Weights of a small mixture-of-experts language model, trained from scratch on English Wikipedia.
Training: a variant of SOAP for the experts, 757M tokens.
Below are experts of layer 5 (counted from 0) of a mixture-of-experts language model. Rows are named router (the router's row for the expert), down (a neuron's output weights, with its number) and show model dimensions 0-95. Each number is 128 + 32 x the weight over its row's rms, rounded and kept within 0 to 255. Numbers have three digits each.
After each expert's rows: "raises" lists some tokens whose logits its average output raises strongly, later layers aside. This comes from a sample of Wikipedia text that the model never trained on.

# expert 17
router:082104125134145088114131155091159110100067088133162152095212136155180076087123152066130157124148162164119151127057130214121152190105131066156145104118099137148053124111161088143113097127153105111166163144140151133154163131126144143147057082126111112071171141087116102156089182144114162109
down0:098096113123114145164159139081106196107079146104128131119126140158142118170132134168156157106123135108192052128126130045131148088093133153201149106121122174156153145140135045168143162081112139077133058107188159110159142141098060077096101148170150148123098065153181111125145169180086160181
raises: " C", " S", " A", " B", " and", " D"

# expert 22
router:132123092144111186094131168195146140091125101133116153144139110150106147142104107086099119135156147098134142114138143088180142110125150103114083064183129080128124115179126107120136112115071136103153145126115151132067114136137164181114107098144173084089140118131147115126148100171074135059
down0:105164153132159113177093065066116171115157127004158108099188161129152118043128137080119102154201175140098124180153097165140144104130161168102104107141154132088071157144052185154126149162128073132092044135153095142143125056078119138095174075147114173137125155115187071099129102139157200161
raises: ",", " and", "."

# expert 6
router:195135099117122172167055136092113120131133145195096129169145138125121164073197138147117145146080147119072100140138090152091116042123144185141135145150152134111122123104166173159121110114179095107108061126096083119138145118112116029058178158118104148133088097110098138092136147090158189140
down0:088118129126122145145168136135131124082200188108103142129149111132115127118100066156139135107151106103134085140195132184102078170157138135147125100139129183123127119113126176146116105102088128087097123164099124124105194094062153125096199116117195157176123114087136137094102111039116133127
raises: "ick", "ub", "ack", "ur", "un", "ir"

# expert 31
router:180136160121133106122125131148161132176119124075158073117094124113131157108078154104095125095188100076086121170105160183172112151172120090111147126168130137197131186089168107136117122181167213139118112118125182163118144149150072149190144164101093101183120110116059105147104123079166196104
down0:101103093092082150116130093116069167094155149098168161091153168188159092118104153100148093169137133096135119105168187157100089126109147104159203170080168174179109119118127085125165127128144077124215130124135136131182138054182090113139117129098142161118077196128077141129154141091224157059
raises: " H", " N", " D", " S", " T", " R"

# expert 28
router:128150157094135108126165120160074167211124181142109126140110074160133095150124104102125113144125122140109126102136173153119134102167169143181164164115119124092093136100171163121128088088183129126100055148109158121177120139129136143098110151125097145062156152177130122088165084131057099101
down1:101153090181108096121066156105108139122131127134143146084100146091134121150156149154155178094148114143174140085139131127129111185093160166129131125157060166101162214083113148103129112053150151129100107147129087128162198148109132147103116172101122110175141139087157121150123118099150132142
raises: "il", "am", "ad", "a,", "ann", "ald"

# expert 23
router:126127166113136077124150163112139135136118136105115138138133161159176150116092161103133093099104100131175095163150126085137127143120098126116175150155133118145095173095104107116108065091097134111160107176083061143139164108160162183097123103048158164231148155135127154133118103128129131167
down0:104160157158149081129170066156084147079169148125139181132161154170104119065236170149150132164114150142175163128100165089117136069123151105169094096108165109096068121118107109163114111148149139087086122105134134141125131160149131127136123106158126117122092095128118117123131088092114116083
raises: "ins", "ux", "ut", "ots"

# expert 4
router:060172122138120118112237141097160074089124097082133144106141156125147132096138102136146116126158148166132118092137120133106075116142098084168118161124200171098075111141167101111104091121148105167149124136196147166127214164099124146139163107120104093120092130104140143104147137083094123096
down10:146123132090122171095111155132126098117114054135150136130102107091087096116103126097129161092106074212122145100103176143104113103109112151159160088148131125163129168072164138064105151148147117129100109144095090089146112141106190159132105178091079131124106080124109112121135142154111131139
raises: "-", "- M", "- N", "- Ch", "- S", "- W"

# expert 12
router:121115135173175099072093107134146106170139156100129129126123140132136211148134097105058136158154053104165131120154115092106149142093121149145126128168150155084192076091113117117101126146143177161103113111080115130147110102100134112150108176151143126130115122119214178111149146125091175084
down0:099141094141101122109085070138105094145111171085129115100176172152159129162132141128148112133209139104135157171162155131168168121152144106119147166156136201130142120097133120111115133142116115083120154078117102130141159116024075122111091104112155078136123131065105103140139119133131113128
raises: "m", "k", "b", "c", "f", "v"

# expert 26
router:111112157171134184080124120088105134125135063137140147138119132150123099080122113097151134094005148119167164060171115133160095106073135088133127130078148143153070091158145138167188159114094096048125102147150113154109142115084156134121140179127167083102082199154134128094118177120086104076
down1:157108157120130165094130119144110124098187147178169190215165101171142140101128115159141111130090106098190136172152125143208140105124119132102131145179101188123130108130149154069153179159135122127081141144087134132124158171092128092106136162131088138095109107138143144104118144094084134150
raises: ",", " and", " or", " "

# expert 14
router:131160105126085151154147139124075074178126061140111151179117113155156052124128144118170120145132113118156132137142092168113099172134121115165117190114128147172184119124136091067162119124122081147104167095130121138105184113094119151149127092111104118150068166106175125078186124114172073120
down0:138137125104157157106139071114120117139124130156119084070125169140141125162115143209127076092160130149094150157064096207147101161130104125108109138190110084162114166145176099143184152111145099129117087136166131091104083113147121139219087091123175100139176124152150118159167147118173118111
raises: "\").", "\")", "))", ") for", "), which", ") to"

# expert 15
router:132141165092096110136099074132149167113146107150081139188132086147110116145137184127144085173130095134123123139096121132096146158152033118110132196123123137151140164117118138143157072083130137193132160136116122174162172182107141096104150127146097095142142127109167104085077143134115106128
down1:141110076055122156129137129124166093142126150111185119090094124117164144114114175128094115136124064111146186164125114075144068160127220121134112097168170095171120120106108090113126145197154121090100134067134138164138105203128192115112115110104150146135067105122109132129098085179078107083
raises: "er", "i", "ik", "er,", "is", "um"

# expert 21
router:147118137132161116131101130156114045076093088095111110159192179133096144117162104096116138088144063081112092127175109159097086137073122144130193154067110103143112085151051105128147145136097148114170111149114147111137148117101093084086162081139135126168126071128107113078155111109113159149
down7:154114144132118134150153099166123165130084151148164126117089128110146120130101139084100135090125081106140157109106071166138099095101162140101166123095069133138129174106137196119128102101100196088176129054157137134103196131173113091098088139118115127158121114170165112118095157125189162121
raises: "id", "ake", "ain", "ut", "et", "ov"

# expert 29
router:122167118165123135104135093117139089118065144119100123143134141159148052167096080159163139144128131185115126150136143152103050177117094180120097219118156148104089119157126094123102182103126080156144159141124070118121117157150147101121099110146084155149149129096141141143195101080150102092
down10:124096127119114090211096113146121146167138158161139093127107160148078127181137145157154133117144102148121118121123126192153155153202090131117137139140127132106090183185130193182081059127136121132126147127174134151165053108134111089078114149158095156126099105097146128072124137047175096133
raises: "A", "M", "P", "E", "C", "B"